config.toml
num_hidden_layers = 13
experts_per_token = 8
hidden_act = "swiglu"
moe_layers = [0, 1, 2, 3, 4, 5, 6, 7, 8, 9, 10, 11, 12]
router_score = "softmax"
normalize_top_k = true
balance_bias = false
norm = "rmsnorm"
tie_word_embeddings = "early"
beta1 = 0.95
max_steps = 4040
Below are experts of layer 4 (counted from 0) of a mixture-of-experts language model. Rows are named router (the router's row for the expert), down (a neuron's output weights, with its number) and show model dimensions 0-223. Each number is 500 + 25 x the weight over its row's rms, rounded and kept within 0 to 999. Numbers have three digits each.
After each expert's rows: a language model's description of what the expert responds to. This comes from a sample of Wikipedia text that the model never trained on.

# expert 4
router:474514507508512468499505487523511522454492524447528467495478528481467458488458542505533494522473463526517530533486447496527542492485546506544477512508465519524503539519484530498526489526491499489457508480488467485500509519523461519505544499465456507438476506489495505512464519541517526479538511500492529500481494529495484523534519466463533446525484465470462501542501492504504519496512496497531473488509507457516504519494511496510500503510488484508471539546489527472431493457501522519497476523496536504535463521531476450480476515467472508502528526478475463532468482531468493474494505526492513512484459534512536494480500520546543522481508457514518505479482510518494492505520
down0:502486522478473552519501507521469474482501526544506489530508441517528469522522507498524514522504501514450493507500539498507503512494538452486488536505501486490474508492481486518478491505526499508484540523458477547512515527491494476544486487496528499556519522476506492530523492479488521506511498486532495524497487468510484478534513536488515526493472551482554512498521464514524516484510456510524496459513487479497485528523516508534481504499555510491545471497480497486480521507443524450509490508441469473509466518493489516488492479449487481520460457508546479538514525459531543513497475487450529486517453484519502526456538489489520498487533501524516418509505536498497489522466
Description: Non-English name syllables. Middle and final word pieces of Slavic, South Asian, Greek and other foreign personal and place names, e.g. Atan-as, Lavrinen-ko, Gijubh-ai.

# expert 48
router:487519484490531474504485490595496511461497560475557471486476519487495487471462517521505511514472483487513515518489471482530504508484509490504456523509448540511479513541456538499516486536486466500480505488479477485478545521517469519532533499459482530480472512497541509539479524507531525471541498486481503544467515536486467539531511464458517473541478470508481489515499502500496523530517479495514480463504503464539487527522507502489482487523476479538477517550467509480501475473469518515506479496475526504505476540505468469482474500483474518537531524510482461520489487515477475501506515525482534557469501533532532489494479523510501513466519498532505508483484525508557476469513
down0:527466470523515483479488508497520491515458500507530523463542494531477467489510475487523505486507494518478490546561492477479534544506480483528488514544493497533507481541487497516555471491508529538485473538514500492491513499473476520503529492497557487497520504544480485523509532517525443481472529522497495537543506502507532493490514506511521496479495459498464559536514472531508522478539492499510501485457491466522494486499543491564494458497534541476561482453435505525474476497479461490501491474463486503497512511474518439482514513518482495521484511520520502506473481538456493445506479512486489520475480483476522510486510507472514465507465509478516535496489544488503516486465
Description: Conjunctions and list joiners. Coordinating words joining list items or clauses, mainly and, also or, but, &, slash, and commas.

# expert 28
router:503549484482499485492458489549493507454463541465548496484489508492483490481471514530502497504469506499499523500475486501497501473474525495524473533506484531520452494547471522469539491521498482476486518484483484481470513545521471525548518514489479523461476507509523527514493519511504554481545515466497490528461533516498457532558502491461522497532460503502475513531500504505494507524533495469515488470499498442528478527514517502470478458486494480536490501515489506472498479501486514512524487508457523488530479527484489469492483517462474537522541534508491448538464485541481480478506513525508530548480475519509535471454470504536510548475526488524510509470465522533545462489519
down0:483481541461481502497539547517506499501496467502535467501504500458533501512503492503449480475541442512508475534529484541475480543490501454490499440500519479532516488501509488476473518448490485499507542515512508540525506480490492485513513531554461517492469535494516479466519487452519485483489547518479492458468467490525509485495508491483511517515480518476476480530502520496450567500519458493533485478533487461503497534534495505491518502510532500494483497503499559504536436502520541540483526476528530488508471474481480459537469493492449511477519498496492534479513491499473515516501524530548505508472519524487480498502501526496512457509496458529515477465503528486519500524461
Description: Parentheses and separators after names. Opening parenthesis, pipe, comma or line break right after a full personal name or title, often before dates, e.g. Davies (1880.

# expert 18
router:489536490466500506511469481527468500459455489478534486476507546487483474481486559532513495526500471498487528517455456466524507521480505505535469531471470541497491535506479518499513492534487495486470514497482472492487509517518486495497497501490501496440468503527507533502491506511508524501501508509483532535468507515456480545521537470480524451489495483502476519512546457527483504528522483488540474478493534453501465541518532484479497497494476474529485503527488513474453470463465493516525485527492526482534473516526461486453499523485490517511508539496487489531500470545469475492486532549475503543483468542532506459485510511563531534492518489511550498465495506498513488480554
down20:502515508513519530508482531482500473518497476495472505522515499529505510493498504480560472518490548522495466473483498531521491490530516481500514488523536491519579443435506470524516490511503504477484509492488485543479487507477497521487492484533461450522471520489493512485508525477548481466492508475551465517454510495472528508541481483507489461528507495521501451471478530515513500496483530488521543526511528505471544457511468512512478491489474522558528487535486491511507458522464466494492513494482450474498510488490507504527546507507498564553517515525472527489508473477519504503480460525496509533447495477480479475523440466511472483509457471491525483470496519477513500479498
Description: Place and name endings. Final pieces of place names and surnames, often before a comma or table bar: Saip-an, Krasnod-ar, Pitts-burgh, Wash-ington, -shire.

# expert 59
router:504527459500530468482498472572479525470480536449542482473487511503459471478475520527503498505476478499518531499481468495537528490478518479506465531495464531518459519524480526488514486532459495476479527466506472481474534530538466509514504505474478546459478506517531525532488496518511555490529512472515494529455516521462468516552512489470519481546476482507469502516511476508492515544531496484534473478495503478524492538520518492492505456496496500521490509511453492472487484492469518508534492510468525490523462528510472472483474508491496527524527535496477452513483468544490466501513516521495519532477507511510520448451474514529512501468520501535511513483459535526539482479513
down0:440511467453512474482577514536460490496523429482521520514503498485484479509513501472461483505484496489463488485487500506526543496498521498481488485528504499491447506488485497468499497518489486509497498473510547507503524520517494550473465496499519493496517484505543513517465463557515494490499493518517512486454479505491505526490498482535543477483462441502511519540454502561498517518476476494507534475484484511497528505495494473496508519486474461500457509485489497541489483518507506529501526470549468504500515531509452505453463499504451531491544480487538528518484481449521491529522524469462498477484482508508522502465422486524507470502530506499463476506476493519530519475523
Description: Name-list connectors. Commas, and, ampersands, pipes, possessive 's, opening parentheses and who that follow a person's name, e.g. Crafton and, Johnson, who.

# expert 63
router:507515507458516469519475452558466504475470520476529497494479511483483487490480527503536494499489491509486516553455489478521540505493527473537471536512477529519453512505477528472496470522478467469489506484488490470469535543557488527512488509477495516484494481517529550471451522510481532506526522487491508514469525517466485537518519494487556476513478471518476506526514453539477491529523500470523474498499522486513476538502524458488477482496495477507462515532497524459462503460473508509534483506484540507526471523505477472491483526462459524487500523536475490543478463515437466487484498508493503552466452526527486466486500500522521522487531474521516527482507524487515484472518
down20:487450474482512508500461491490495490521487493511487465491494483505520498484462492501502480465496495481479525471493490498495534457474489515484484497498530481513516501506504535517484482497464479460482480542485477505500522453513526474495519512520461538480469500523526554517522482512502431508495493482499484514477515531500538520531509531498507553499510488523544477478479500481494531482483514498512506497511537508464543476543553526509471480494540524455511508494526480506523462510506491507550509449475470481501477465512475471521517527537535486432476510527483473528487502487435484524497578480480531497488501477504520537499476547523483547507483524463486488532500557522452539511496
Description: Place-name endings. Endings of place names and surnames, such as ing in Nottingham, ming in Birmingham, burg, ville, chester, shire, bury.